{"n_layer": 9, "d_model": 384, "n_experts": 80, "experts_per_token": 6, "d_expert": 48, "d_shared_expert": 128, "activation": "swiglu", "moe_layers": [0, 1, 2, 3, 4, 5, 6, 7, 8], "router_score": "softmax", "normalize_top_k": false, "routed_scale": 3.65, "balance_loss": 0.00382, "balance_bias": false, "init_std_router": 0.0173, "lr_router": 0.000794, "n_head": 12, "n_kv_head": 3, "head_dim": 32, "vocab_size": 32000, "norm": "rmsnorm", "norm_place": "pre", "norm_eps": 1e-05, "positions": "rope", "rope_base": 10000.0, "rope_fraction": 1.0, "qk_norm": false, "attn_scale": 0.177, "tie_embeddings": false, "parallel_block": false, "init": "uniform", "init_std_qkv": 0.0241, "init_std_o": 0.0241, "init_std_up": 0.0241, "init_std_down": 0.0121, "optimizer": "soap_variant", "lr": 0.00252, "beta1": 0.95, "beta2": 0.95, "weight_decay": 0.038, "lr_head": 0.00414, "grad_clip": 1.0, "warmup_steps": 200, "schedule": "wsd", "decay_fraction": 0.483, "decay_shape": "linear", "final_lr_fraction": 0.1, "batch_tokens": 32768, "seq_len": 256, "doc_mask": true, "train_tokens": 283300000, "steps": 8646, "dataset": "wikipedia_en"}
Below are experts of layer 6 (counted from 0) of a mixture-of-experts language model. Rows are named router (the router's row for the expert), gate (a neuron's input weights, with its number), up (a neuron's input weights, with its number), down (a neuron's output weights, with its number) and show model dimensions 0-127. Each number is 500 + 25 x the weight over its row's rms, rounded and kept within 0 to 999. Numbers have three digits each.
After each expert's rows: "mostly gets" lists some tokens that are sent to it at least half of the time; "raises" lists some tokens whose logits its average output raises strongly, later layers aside. This comes from a sample of Wikipedia text that the model never trained on.

# expert 14
router:532466493528512518502520499499495503469539519543518516509456511456497521551461540471496492477491496474447500462460503479481505488519526511529512479484525497497490440526521464531514536516457508476488502505469492541537492538477469511517527457504492510461541468520544520504545522525495465516465504487506525480453473482472509481509509481477493472476501524490495536490473485491495520503514
gate0:494523507527466466504456471464530458493477515550496515512509523526506491504512495479520504500483498507493524490508505522480536466499512515488520498492502492470502491473522529533488500467472491511497518486504483472549543479559536496474538427458461498490548516469506530500500482504520490508459499472447486532531480521494511499497493487522526457518449515464504496515498512505493493475485
up0:516509496524512498519534503545516457480501515516470482522507488478462496492536531464443513521517511457539462511498473561459521477532519519477476476493494512477501501492494481510481522513509518478476483488437505493532473491548528504446499492489479488485501529518508513519523466483496513482506483481477529514536472467500515514501480461493478484511516502553506497573517510518538505497496
down0:490472520508474499457494521500518460486538463435501471550535495533495523579498467473502506512461506493526512515504461535492472479504524520541495480487466527474536489498566474514488495480481470481564498552512481487490488457476509480490456464532431499508530470532508505483513467473482507475490536502510524514512525478482496500480477513494479519509494512520481512520514504570516534486479
gate1:505509490490523471534505497496488482524513465472510494491513503449505499468497472491480481516508485544532513504499531552494472524478478462488533495495467468528518531534485445541527591502531499503473512510480476509440496484486535526558487493492501481462505529483479489484533472538445495520498487536481474528515488517451528503487538490509492492498477504507472481473477501537526526529577
up1:475516485518504465511521518516484487534532480494525544512545526463472524529470518492544554460549492468481447503502511520470493545494523479473513520496511484483492505472494468494507501494480438516509502512531555513491521549496498486513517550475514502549479532479521529520486525497485562462530529482531519503527496471515520522486496475508540476503442496506529514493503535477479481506521
down1:512504501510479485536503523499468492528483514512461498529574480498519486483491483481434456497487510519516563485490512538527514484543512477538462475517500510496504527503491508504528524472509496503493513561424493551404515484516526486532492517490542510475477529514550503486483524502486516468490501523523495465496511558485496492484502525506508495494478506479483498504490491542498530562492
mostly gets: "repealed", " Representatives", " in", "from", " joined", " within"
raises: " the", " a", " ", " an", " A", " India"

# expert 31
router:499457530485510529527467505508464489540489501504538513540524455524513479486470505488487460558515513494479473463488478508512466512489526511545488545500483508487527481484480523481466521491498477500539464504462511495470502477503550501492485493508472499502490551493477537499456515513512458517517490480530485474485498509495482513525477541523519496470513528524477539482523521517518511483528
gate0:479486482527486441499467519443485437541509503516531467478481508517515524518447531454463443518486509515546493510536529533518448493510463459521457555527505480498508513461489496537503465485485464491486488438495491472517513455510519495457529485509486503495509498505532490499505484480502470499517536517528482469531502448509487504515499486514528450472476518512497507491475515530489505510480
up0:532503462499487523488522555474495503466524468479500487478484473535525509512510549513506505524506474475538479511463526486529507530499501493488491466496511491469489452533482507531456515504518502495521495517495484475495507499527479480473460482491485529505485463488510509497485503467468561499555479499498505501515536462494542550439486503470502497508526511473505502480486473487496555531495
down0:497465490511447429468491501483496520498492459516489528543482492530500486514484505527509507467526512528514549510524523453446515470500522478483506509524492487480534512496548529480446485485524562466523490509471503478480475535452493433498501494537501516490518517504546515478510478490511546498506513478517477484515558536486480496488487507470513529497505507498520482522523473506543500511519
gate1:491540516507512476505452511497520512537535514524503468507515461548536461521498485541484482508466486502462512526516514486525443501498487427467492562517525468497505522510482481479485506516446493498509488504490490497467478498511554500531471486453535530502498529503488526446480528538463489490517500482510508526518502479486558481485514491509492437520464473494520505512508548485470563508541
up1:510522462490482508474490465469505486456486523474491488462507507522516502500537505568474500489528444542496501528467545488523475489510563497521569527476533491487497483512437528530474532505501485471506471495534458517480452543502489528506490506510497486527523494483537494470499496460519509529506509484544525504498504522491531514479514474510530466551508490500527507512500494508499499496552
down1:522491465464517525518468523454466501497507537525507488468517513518522461501511474515516490518490486492512470543540488468524498499531457481496527507515501523513475554494467540452528502489467441512460461466536475508513497508503548548538501488500540506521493513485525506480499486509490485512532440523489559485479569531490540511499494480491524504541475506452536518538494487530461505498466
mostly gets: " San", " Los", " Saint", " El", " la", " Kitt"
raises: "ee", "ew", "air"

# expert 49
router:508484580501455499472501528522476503499514527521533486497482510501490462429450512521526488547498519481473464503480497470470506517476502512534501505503530498523518511517528494556514534513506492480484494505492522565537495520483468466449518474504506481497495469498532534534530509525522516515484504488469516482492499516521501512534491509505457476480477522435512527485473476516502552498485
gate0:524495527507449552531521485455493488454537498496479490503528568498454493529477477510487485493469537481477517507478504479484539490517454512483482505479543542512488500461492504538497470494508545498470519514508500489472501465502549469453514481496481508516513523480496528546535499529509503523475497507489524528474530489433452531460478532514519478507477489459561456496469494505501479475479
up0:478571512502493482535485527503510496521482480536471470492462511529478486484521526471492542502505472505504498514503496518548485504515511499475493480481523492470547449505499488461528524472519521499491502498506506523508499480503465502477471510491503449538494550494454477505540518449466524513538487485489528539510492487486529535539491456496509516496470479501478504548528497478544548543482
down0:533471491516494499512501488458471498509527485475490527469504506510532477576467486470487511527485499496517548513503455474489498503505507529502503505504516491505530535493573494537508490480504469535525501548497463528477507474504510461482471523525441503509464504536506487486495514477497535501505514484515505500516560484502482470480507542484500488494491516508482478502512526520530521501506
gate1:514498533505499507543511476492472466541504519517508468461540505506473510508471489475457413492496466514515515496445520499536491491475456482546488496481498485554524491465474470504514518479518501487481535497509496513473461531502542494531455487533511487452501507467494522470526472477479454538519500525485516510490518499472530514519487527483482485492458471458493464487472511475489529507503
up1:471505442480599524492479513521541533516543493498509485474536502497491532522494514493497502524509528494503468537458532502479512493480526468515554481521500526495496521504475519454512524553489473483474481509521495540485481525522494493496517507475511479494541500490480476540499518506443510504509498499507479503519503545512478518514498551465505489502487474460504486488441519492531527516488
down1:500490526485498481473514481482494462531544497483496455484527499515464488463504493504491485535514495495498491490482513486528493507497457532461524469508492484531534491504528509510529479544468500517522521486494468555457543466539515528507476530514523473501467546478501440493520494559488462564459445550515500490469508502479560474508504506450470489494497497494503512498459521529521550502458
mostly gets: " In", "In", " re", " during", " before", "On"
raises: " ", " the", " a", " long", " one"

# expert 12
router:493507519501555493520525434474494525476508486488497459489462496544525493547531518500502526500437491510513498504488475526537512547458501501546549490483520482477483530484497473539540493545513500499480554500469445508519532514486509518511473475526529498519503532507512432470514506468501477488516545454510510527499481485505477512504511525464481555504494494532466523433488525514507465547501
gate0:526509488450458517530496508491539519500513485491542508463497479487501475511496469505532474518481508523529551505507542539492533516463485514510478530485523476541492508535507514492493525477530484513448515448468497503475533520477480513486550423501481497477541464462475506517516478475489434487527525532517475518460520476482514462520460487500500457479495504512533496480497486476530525516485
up0:487500501483470455502509551505461543508461515536508474444514509474501501490542524489521516518541472470524506519498509531529553505498537441485477524502482481504480492521544499542476472516499532477500463498500457494526521485481497474463492513498471500460496526512506494517501492480483523507536544455521515495464497511504527528448470484508502516500447522506480479522478494495521517534497
down0:475490520462438521478514508497487510481516476467544549525510500481534508539528486512495530505512497497491497501476526530513510539535500530468522477507497511491500501498518472514481469492508499495501463569525505498440525536487491471534533508558493480480555508547497468472547485472495550492491488485501511545552509524500448515497462544489508481500483511502489479533553526501470534479486
gate1:490506541509459484510508501510506526492471487520532490490486463477478484443451497484508496466485515512473454524486510542480494481429471457519537541479506481486501505507454484511501547535501469512503479487516509477421480492536526545547477457460526459495500496462479489511498497482492450491495480500499506516529512487469517481497515540515497454511485465524511511447486530476509565487533
up1:489548509547462525471487496479511520471476491468522485491502465505480515493470518520492539504538508498428474511446468542465538479508487462477498545458518528491541438472494503468505548509475484439465448469520459478537495470478502512497556529495485533520464485506485474487508512460505505517530518496521522491498498513471547485511474481474498506486505466527528512493519496490493516504537
down1:495529542523490558524475545530498469502446520481526512510524495522518483539554494511507473511489476515459481527540489492489494481447475521499466420464536466482499487480460525476510487506511499504473507492476510520506513530486501483536512505468520518539548514456499469468478516504483461498519521523501507518500518509503518511506544477452481532526456504518522471516527530542503470508432
mostly gets: " •", " Clade", " Votes", " Website", " Spouse", " ±%"
raises: " for", " to", "s", " of"

# expert 35
router:517505488483515527468530482500498546486558521506514535511538523506502503554521462524507530468476513514472529509508481494464496504476471544503504506509496460527500467499479469513488488482480486473494501511528483512501460510485447476536524460532484448530517459494553498499476541476479474524509475525514488451525504492527503508512539532466508524488534493552519512476478472520489461537489
gate0:475500465529477550455520530455532487488498531496498507512526528480504510507497493480477494476501475508515491503473505509503504472520475502515492527511538489500510491525526490484485496450528494477514522510530482488489522509490530562491547499491448473518484522462482491482507514454489502537480495485493498483529524475474484525491493494507523438458468477502484482530457463516473514448494
up0:529453500479472485485490533490517505452510487513451500505497459497494503477526525446502537529474520536509492507478475508515546492476456491500499494531482463532501467492529505500474547486483512515508528512479473481514471450498525474466447539492494505491470478491545477509496476520530518534530503503511500471512459508512518500466483473458489456544493535505476492463521555496502535541490
down0:496487467487509525493496511485491466480467441485481539517512494550497492573502484490493520526469513511547530491507494451508452500550516461489511511522492487505540549535484495501488523512483504520517473492520467511501519476502447449498494508502512523512482546555485469525493521498496508491526535483505504505533490522488506533467506495514523467563531463484478436529555502532542515539492
gate1:480508520506508501495516485475472502564560465520545520493504571493486460462489489479459458497494501499478507478530500484464512503443486474476531524525498545488506505474471512504495543546479517459525509486492481516468440484493498479525489487461513529565486487489493502418498461508491517471472491460495505492492519517494462548491500501470490495481479447491515470513476543526526487486492
up1:501529494520528451489476501481489520505495537499504477465514494501481483517484492492520511476537475521517531507506535489474506474502500518463538522477505486456513468470444491479503508555527500463451489523558468506564494540511482556511573452462519504533509557496489505497443489503494469512482479479519502519557498498494467489526486511477524485541534515526497443436446517461497494492502
down1:466500487504489505500543576487523483541547544519511494524486515493512480491527503494499490518513567465494462517489491458475479492492490527505506470526511499479506485486506509510536474475532482497425495519535443536486473493521490532489487499487481509492505501497505457470505497497524522443487499491549490528526482509498481517527488522496505505495474529501552480504486500524539520486419
mostly gets: " second", " final", " third", " First", " debut", " first"
raises: " ", ",", " and", "-", " in", " ("

# expert 43
router:439519554504479478486495545507446517471515507509493483528487497478494448482474517499497483524512538487451445480519534496511532520540542490529510463502496503515489524551512517518532528508502512463495482505494512523495510502478458477497533479489523505470503480513602509523494517512507525518488516471492508504504510506525514450547536488470479426460465498471501493490537487490507518498497
gate0:497492504542472506477459492503515470513524480514504508512501514494508475510491472484433536514506544459513472509551491495500500465499480542528471479514513555500478491488485464495519490448501500485494493490508502478489551457522509518464493423491492514504474514479498536512529497496450502489495479459475497484542467511520488485538515490482497446494496443510485482512521542518493490475484
up0:446520479509487506558486513539478463522518481528491520493489507499461529530524483488491522553491528479512486505547498533527521508517511492476462459461526481534503487480496490519485522489498497463497523489475490479505532501517515508508491495495462480483506511511468511504510511493471498498523466477470527533490460500504513529496497461514489507498502494497478485519548548464511509501504
down0:519493502564492479502459517465482519510532495480489529515509499530503508548483458485450525544514513485538521510497445505476519499524539518504489500523496499506492487537546511475492530495506496533510469562472507527490561482485499480455471456505523499517493519482540543488515460479472504510506503472467532499474494481534458510501500503527491526530491500483492513497519515542526497472511
gate1:515506522480491506542485493528477480478487486513472490493501492515506456472441529481465462522460510486523525477472502534510532486450475501509489502497471478517483511544458441502477568510520510488463484474480499481442471484494559516507472522454540498474501529506499492505502468476518491485502475534498492515506516486484498523517525496525499466512465469492500502486477502506516543493516
up1:492474476514504513514483483497528532475503480490481547488470491483478488495513480517516537473544495496487465538502515539482552476526565479489509504508448511476487465540492522500509496483469479508526506500525523483534509489488536546544533517504516518546526499535521508556489470516497533499506519518550500499520531457488509526520517497467506488468514524484495525470474497460495431525506
down1:496504482483538524500498503504501490510513473490506487504541490506509465500542529489428475498499496543468506473462510474490523538485503477517519490477520527521536506503510545461522503497535490538470490474460473527488498470506521497510488483530508483473484526508488457455500473501488493459533433505521507509513505513459515517513481524494483478510474489522512475496471495566496514483470
mostly gets: " in", " into", " between", " about", " at", " within"
raises: " the", " a", " its", " one", " his", " their"

# expert 61
router:505501517495481509452516550521495463516496483480522474509499492514467532481479538465442517515546506544522484514500488481514449488513552516487533489508519544518505495505487473468465438509511501522518495503524522543517524481459531514483507479511520485524453499467451491509470501491522501477502457495464496517480510492506504559509456524539496522498435494504490505524526525537512511510495
gate0:470505510522456484521493477501521468507488557486468502530540481509454506528506468521528480466509494522509503458500535525487491507440484490496535473513502494484494537499540442553520525494479485513484456521540499470523506479513529532469500475519487508523482513490503447533503488476502511493540499514495536467465506483546498499534521482535520488481485499498505493467485497511502517461514
up0:535521469500459533521545511525483483490516495528495483490540472509482476529498527522504500538510482498533504490483524480517498504518507516465475446448495466501485518498493490485503473457507507460540524489491471502491513491542549509478455517536508513485442482544496471532481497505474515480543557482508541513492534475532568533516439523503526469519480494518472475546518538498514498469480
down0:518520504531485517486510506463517515468458482495501480523442546528503508526513506498520513479486487514498517519513496524460493498498513496508470521476513506517528479510491471496459485462535476546522501563529511500455510499513516454521554550537483519495487516508437518536503491511509498503475441477469472509512508533512504503496473523503467524540516527472450444486499512490520511521472
gate1:504479514499515514524526501489494478490489483473512521472484493520504462462520531464503475528495520533480499495482497498481522471495497448477532489552506481515494517509476485453476507509556474505495496563481446472449507467504487547519470495490534479433515546499470439500497485490488504489500486524503477531490546491453495483488480485520428461519478487468479404485453478550499578501514
up1:464493474514523526473469529479494501542568485472525492470472477521506492537538496525504556481513480506491484506450490531487532570514516502465524489517541480460496488520493465510480469526476534505472471515499495525542502521484528505505530527517469498512503479489503502522476486483502525499494531494515513493536490497518495526497539507463510456515528507537509558447486502457503478459462
down1:510491485502483508498504474475473524526466517505502513512485510504501483493447504513508490494478505514490465470509486490504519489512493474492547465488538480488493504493481497500469529547527489493518525512497468517489456492521518508517483482496516531495484461521466511510540524490522467478497475572466489514494526518537499529490494471501503490545492482487478502506468482495515523518490
mostly gets: " Michael", " David", " James", " Robert", " Henry", " George"
raises: ".", " and", " |", "\n", " (", ","

# expert 10
router:516507474508517495453495521541523498461488456484490500478511517524471485457466502493492508503514510557500456538531482514506479466524498502448483487537512501448492480460536488497533500486531518504515492518505482500467500492525479478491477530474504499485489511516497523490575458532505489462478504455495480497467499533505514556498426522511536541518536498499489484496497480488476541480473
gate0:541518548541487504508489463505477496452471500526494481495481515564524531499499540522533538510491522506508462521520526541507493474512480519505503488515509455516528523522492490479522487465515515463490547480492528498552519494497519511485516462479515525538503524505510512543507482492532503538507458509498503504496542435477503488496511480489501474494490458505580495547510481491514510481498
up0:508564484503463528487528489486495494500504484545489479491561504500496465516497490518493458505517453515479511472507512514528486537504481491502477466514488485533516517554554485501502480502481482487518489485453471504481534462523497491442490501501513512481495525483483484542506464536532510524520500474546503490503531495497514532491463461456478463517531496492502470481467513526537504488531
down0:526519589504497519543503482476519492468464448488520471497532531543503501531474465485516552479483512487511547522538512518499484481524502517480485509461486492492482484504561481485493484473471496502540513572535454475478530495516507449462509450512521523523495526535532467516493479465506510460478495515534506448492506518508451512501486547483497507520548495505493474539532524515491537493489
gate1:516468490480536524538506497466530460514481456543492465471512469502518506483501520516467467524483537525486478520460520521494460473527496471489527522505457572479514544492479489510512551472523519522493522501489501471437514475525490522510477486512494517513495513474514484491530495524477476528509500528529497509486456509449497464496440543495489476489469486475501490487499509520506562531499
up1:517491504498462487528498521467512510489475468500514500489501475497491513512514523532531529475527508463486511557447487495447494500512493511499532499525469554490519492478497507490478486516498491506516480527515546497507507540510498507488526502474521511499547523489481515557510541477485488460537507508486475505500491465477532481562470498486532486485464534459527520469499529502508485509497
down1:456492491500525506496516541523456457508458508511510522492498450509490488495508516474514458521454529538509506499520475490533518545498484504534481525520539527441474504500521520469491544467540518540509506520464465507456460480495550498479465480485507480500488509464483517472511495508525509527505486474507490482489522496510566540545480495498526505513497536508528509508476546480537526505448
mostly gets: " her", " son", " politician", " father", " wife", " daughter"
raises: ",", " a", " "

# expert 4
router:532520510470495536517506499479540503500507476540509514528516496467534510492484472521467482535492503487460530532501464467464477491444511503483525498499494519514487464535463494519528477470526456507480527508517494511517475507492510520514535487541483466471525485502556515469434506508499438515473497517443555514498506483496511501469478515482457526508468455526458464480517504523473514503452
gate0:505448501526530508513532501449499503472523516490501542460519544498493504519477446521514462460514517505514498462522508493479494493494486495527471481512485492501498511540490493479483469442458510484497477493471490502522506425509511523482524480477491509514511473545558522539481471469524483498485516534515488513499491502493504512484495494507527480495467504472504466517529494512510480483495
up0:483531497482531490494518483493483491495467509498466511499459504520507509481533499482519504533501477499520513474501514526545508512525560530468489515514519484488519527503536520477494521513508522536499493489454491531470531473529484520486450488472502504481481502496478448494483526530485504538496504520487535527453506477539534520501489451460513495527468523463487492505549515551574510497513
down0:480500527492482508487491508462494504524497535472481508484500494512493503495573512469475501467498523486515508526506507496492505467478478535481513502508493484499498532501525479476476504480536487507504490549530477515414493462491523494506486508507536513507507499515534497552510479491507493495490481518484498516468523479533512533503483473479520482490512487460499474542533543504510526512486
gate1:541501517517465526525458503507515498483491508503484533471544488500495473457458491510469477498517531508519478508504525492446462550483489460498503495480465462511479488491453507519505548503509559522465492483494459488432480477463530521498492526458520479502490519471450518492527524489472499512474466493519499502526524498468545513506532503507461491555474515455512492498456524510487548508509
up1:485536458478512516477504487485509478485514496484504497473493492503499528489467487503529561510570466513496494527530513548534513479507518458440504511504541519425478470530499504470491496478503530469479451471532489523524514514497470513480513530512495509508487501491538484528531546465501535500486498514496544502557516479522489471484474492476493524499496488505488505497533527479482509467485
down1:500501508545489492478494541503531496481521508547508523515486495494529478485479488494477458548493450485455448486518465485522504499471488559489497467523530498474522469504480522484487521514535488527492468462504498528481478481530557472505515470492525482545509496464499470451495484521485535486498482525508513436514490472485506526530469486514521488509465523493495473465464494518525524497466
mostly gets: "\n", " ==", "==", " ===", "---|---|---|---|", "|---|---|"
raises: "\n", "-", "==", "===", ",", " ("

# expert 76
router:517501504480492510471559500496544544505523530548500521509494469451494540504560503490488494494522521525478549500522472517540523503441452531489478475514512483498513533535455463531497489439511519514512514493497453493520528509466494491520500503540520487512488494525527477489484499513486529520523523521504551535493504507487509506480509465477521536498507506565485521502466478491511536505494
gate0:513486502487437494487478473467493504489503514520486493493482524526524487514506511510534516476536539481513495519481516502499473526487493521510474489478539512515521519493489481524468470434503513483504522472542521522498516483483545511483510478436472482523494502441555536523506508490520475502494501543508519521516508477486483473510517466462520451516486496506480518496488514529502463493457
up0:512522505485464491503522529500493488482497495508512488532484539554535495504519488506488508500497509506544506525496517486522481503493468546512482512504447487501525518514560532547466530520512548507501481541508509481489476483521498500438485475520525505518511504502506504513463432515473527518483521490517519514508496539510496507471493476498503451533484510512514490524497530496546543478474
down0:529472488524493462457506516447501492534511475506511526496512482522559492473527523477510516509481470513507517526504513497497506515518470496475505490483497491522551515471509483494509526481517493502478479566512480494478524474478490453486503534527518492508456547453518515495478458480499532453507469460475490512510547527520466507469468521495512500480513511461486428507488516502501546500472
gate1:491482516576452538508495481496504502469479467529507513518509460556504507468498508453522458520516487533487482473524515480518509524455485478467478524473502517498515500523487488480523521479531507507494548527494513506512482419516559497504490509473505479506499550451494550460508484544497467507497497510531543434497504474470504544530502516525479479483441479514483465516491525514508504502481
up1:503522531507518498484464483490487477488476532464514493530522467502497546527514496497521536521536494480483504533427507464536529490489480490494517492490544488473480530487473507463483506507483509457521459527497502488535494472484510475528480540522539434531483486483525530498490528500532520463483489471481529457481505456446463504531520481484523471476496502488511502510447473454519525484548
down1:516533491526537513524520530505463536498507488474484501510519520487533483494516484527496442509492525497484490487521493458497524462508501499482546466479552474455523463521546523510481520483530452454447501520501485482552528474512504467493508467471520470512480510527498483440489489461508484525522502522489514475535523505503506523509512559459517505493474501486538467474509543488466538470394
mostly gets: " JPL", " MPC", "History", " Clade", "Career", " census"
raises: "\n", " ", ",", "-", " of", " –"

# expert 1
router:560523503490481471522551494479476501457526493491478504469531518582442519495493534522493519480484510515534480519493504535507500526497492537484548503502477507458550495466532486487509484479500503481492465511502477498458491495484507495470449494480507490479482503510511517500488492508520466527510493526527475485544445528468466539499488495488525521484507520486475485509440506509513496458478
gate0:505450532512472516491462508477521444455482511485521520494524572526508521519493477509455493497480469498547487505475517483473515505472493499505479487501542528541503517507502508494518490484529455467489483484499464497513481457494517500437526478445504479536498550478497467546483493500507474500490494540516527474463511472491520458535471473468534461518474492482491480484492500521505504527488
up0:504523466526458518462525489493443476480525469519488476468452531504473503515516482492475566481515471505519507503492510509499497496534505504505514456497481513470510480517547493505489557507495514511514482491499526483452494461469519472489480523477536460528464469505528481531455470522497499464528520474517543522566523496523516525483469503514481477500492459526495511529495514481494503508520
down0:497478480489478484488494481483496516482460527474531513527514522500466532531503511527558492522493516501488533522476499500498480476490519463489482476469507485535474526506516520505506490472514500486492501525497446491453518507513529449522491505507480518498541538543545532480467495505526518533502478519495498473505505476521485507513507523505440503482535482471481470497503510494569488491518
gate1:522489530503458535471491458500476516535526476524477508520486474543510498489473495496482443538501500514514515489505470485498504471484499453471494498457494538535517539470463487470494531495520470535477506471494483472503477505538519499520464518457500500473470497502500485513516504502474516501478458503524508506498512489429494514465560539530477472514458493505485468469483504532505509477466
up1:512487474503471520512509515484510517472484484447546512488518495478509518505533524527510479466532506470526504541499496526508498498465495506479539534467510527499519520487482463451525454462491465510499472475565536512553493525509525498515513514490497498494543497520528474514505537476472496536498506499522503437524489532464504506497572430492515456526534511491530505506474509493533500433522
down1:520474502516493514501522525481490445522487515548517472489517471530520490447488473489535421523512518483482469495579468500513483483520468479491447447499566518486541565501489513483520529512510475503486506501510518491515500446517508470507507498482481534534518502484513457474526525516510485528509485527503517502537492454516516460502503497498487488489489503488517486513489535489491510457437
mostly gets: " son", " wife", " father", " daughter", " human", " mother"
raises: " ", ",", " and", " as", " in", " the"

# expert 23
router:481457507470512480478509515518511459524515503505531503553503494546529482483475515548532522549527506463542481531514519489533510493541507472495438507465480497489503522436494496474497535536481505511491502495519505497501518502580514478502495496555485480503468513455480540520512519492507492443512471508532457521482504485513512533470498486483471527492493494545497474512475522533485467477526
gate0:508514508517484516477536536532524470485552472533516493512464474523498486519494472482480527487505510491507518515502502523484463499467484500526489518535507504490548478535505489519483497448526469524495471497482449523518562473508515550469540464492491519539508480474506496534518480489507500492510521503538516485468505494499482531506454509485480466482490538463476513490466498512487490492513
up0:476427465500446529518513506486490488465487505538472453499538466555514534477533503462518504518481464463550495445488478506539457518514523514463473484493525504485487512522503502463492547526479505510513500482463544493495473488511475493412503540498525509518489498519506481503483458508466512489505517533477466502471546514498515552493464475544527480504505505500517483490510507454539495509505
down0:490469507493504468483523458426486513488513473489484461513487522500499492492505533486495505527487460556526510513461491524556522489486510478468503522454446494482524521513499478477498492517503470490477479486511505497432506479499480483513529478485512489520517564550473486501510468500488469500474530489470449545514527475551441472509466490497510483557531502480464471454478488505519495454491
gate1:534513520528457470534497500458502482502504464527510510502460520513477490485498499493496495518485495531485517528551515504521488513464496475546499485503482473480514507490481436460504513508487546484490521449496532507475497500486516490512473465510523514493475487452486492511517540520468482515482453497506479535510518456502546491498544514494489443549495478543464445479491535538466533499488
up1:516558480475492495519494513490545508469504487486471475481465507509517522528484536444514523462521451486487500515501508502535486469501499519507531496495477552458496455451489505468494487525502535469503484539503510527512491508495500516527480502466525510534474474518547473506499545473464499474494509493522482483540513485487509488538482519519538479521538476515542506469491471504525478494499
down1:512481565481505479521515501489493503509492535516512489540528525511501486481499483469467483502491498482478491486500441470525508512508462481529479509468521527454516496465464526478485519555462524505496479489480492528513509497518488504533458497499493471514493483484547486485494511490486475469503450487484541528475519489471530507492488534514484507488513489535482491530532553564500472484462
mostly gets: "mo", "lo", "ro", "go", "ci", "gi"
raises: "go", "har", "long"

# expert 48
router:483498537533489484448490556515471520482481511463494474542486520517495470510478503510514489512510516544546429505512505519488502490525447529470459515502496484479488500468538511500458476541466496525499504513534529489477500447496471482552473498506498508503506482504501526492523528507509497460464458476436475450470504533488504531515488485498469470513497489520492466531527505486482515496502
gate0:490508524498488498503519496479499511456469440494548463494491513514531484530501472466456528469496517469546549505484521495468502495473477486526467489532546500538527487479483477488551481471508489464504506481505498516544538487481536506462486426493481451492500488504508491505501516475478470457456455524527493525540472491534476479513480479537551449504459478512535462479512461501478506522502
up0:498505481493482530485539531496486492503488482502539441481503510552522459524506487501483487489487447497542505512501495518556505497512510498497536435490503528519510483512539495501493490490527491508462476479479463488535482469527504502486424492496501518510488491501511506511481550478446558459503475469483497534497537478495493477470475487484458523513498499534473513481480475500514499489509
down0:492505522530451527451503511445517499489461517468523537479466521524515502522506494498490516476459457493540515518524529485496482478499528507497475470486440493469512511479529499476499522488494460525495513563503466515492516518462513460476475494562492490497526540519532457484481544484538524492485474476510504539521520474504484490486485506526470506480555497472507462457526547534530484490500
gate1:529485506527517514507451506489518479500470501536474520470505513476457532530533515522534484499508508540519480484504490497507507537496480456534512509492526486511485521541459475441498528496516507462476494481474520495521478475531540504529509460477525500488525525533512504480507479523506501487533516506496461520491534471486538516443515503536502448497515529516522494487461493527475534507480
up1:492520488476515493485506481519536511520496551497492491480503510533516496505465502488486480476499485495485522512457485519509523497460465534497519519471501482475471533474510481418526467518503518468488492492523490526493516511560508496502488582491497463511516505483537467517488504477522507479496500516473503506529493526528514501492473518437502486497481451490517542510452527475497478487477
down1:501488484496507485465474533534466462491519501504491507528507517521514490446473488522523510503496502506462471534507475526488491482513460533490492488448501466485477505503485518495525474535502442488441492489526479526488495505515494519522514484506490509491473524455557493479508474524525486501471468498488490492526496522515525544527498478483505472531517526497505496494518547498451515471505
mostly gets: " you", " very", " too", " does", " our", " considered"
raises: " ", " a", ",", " in"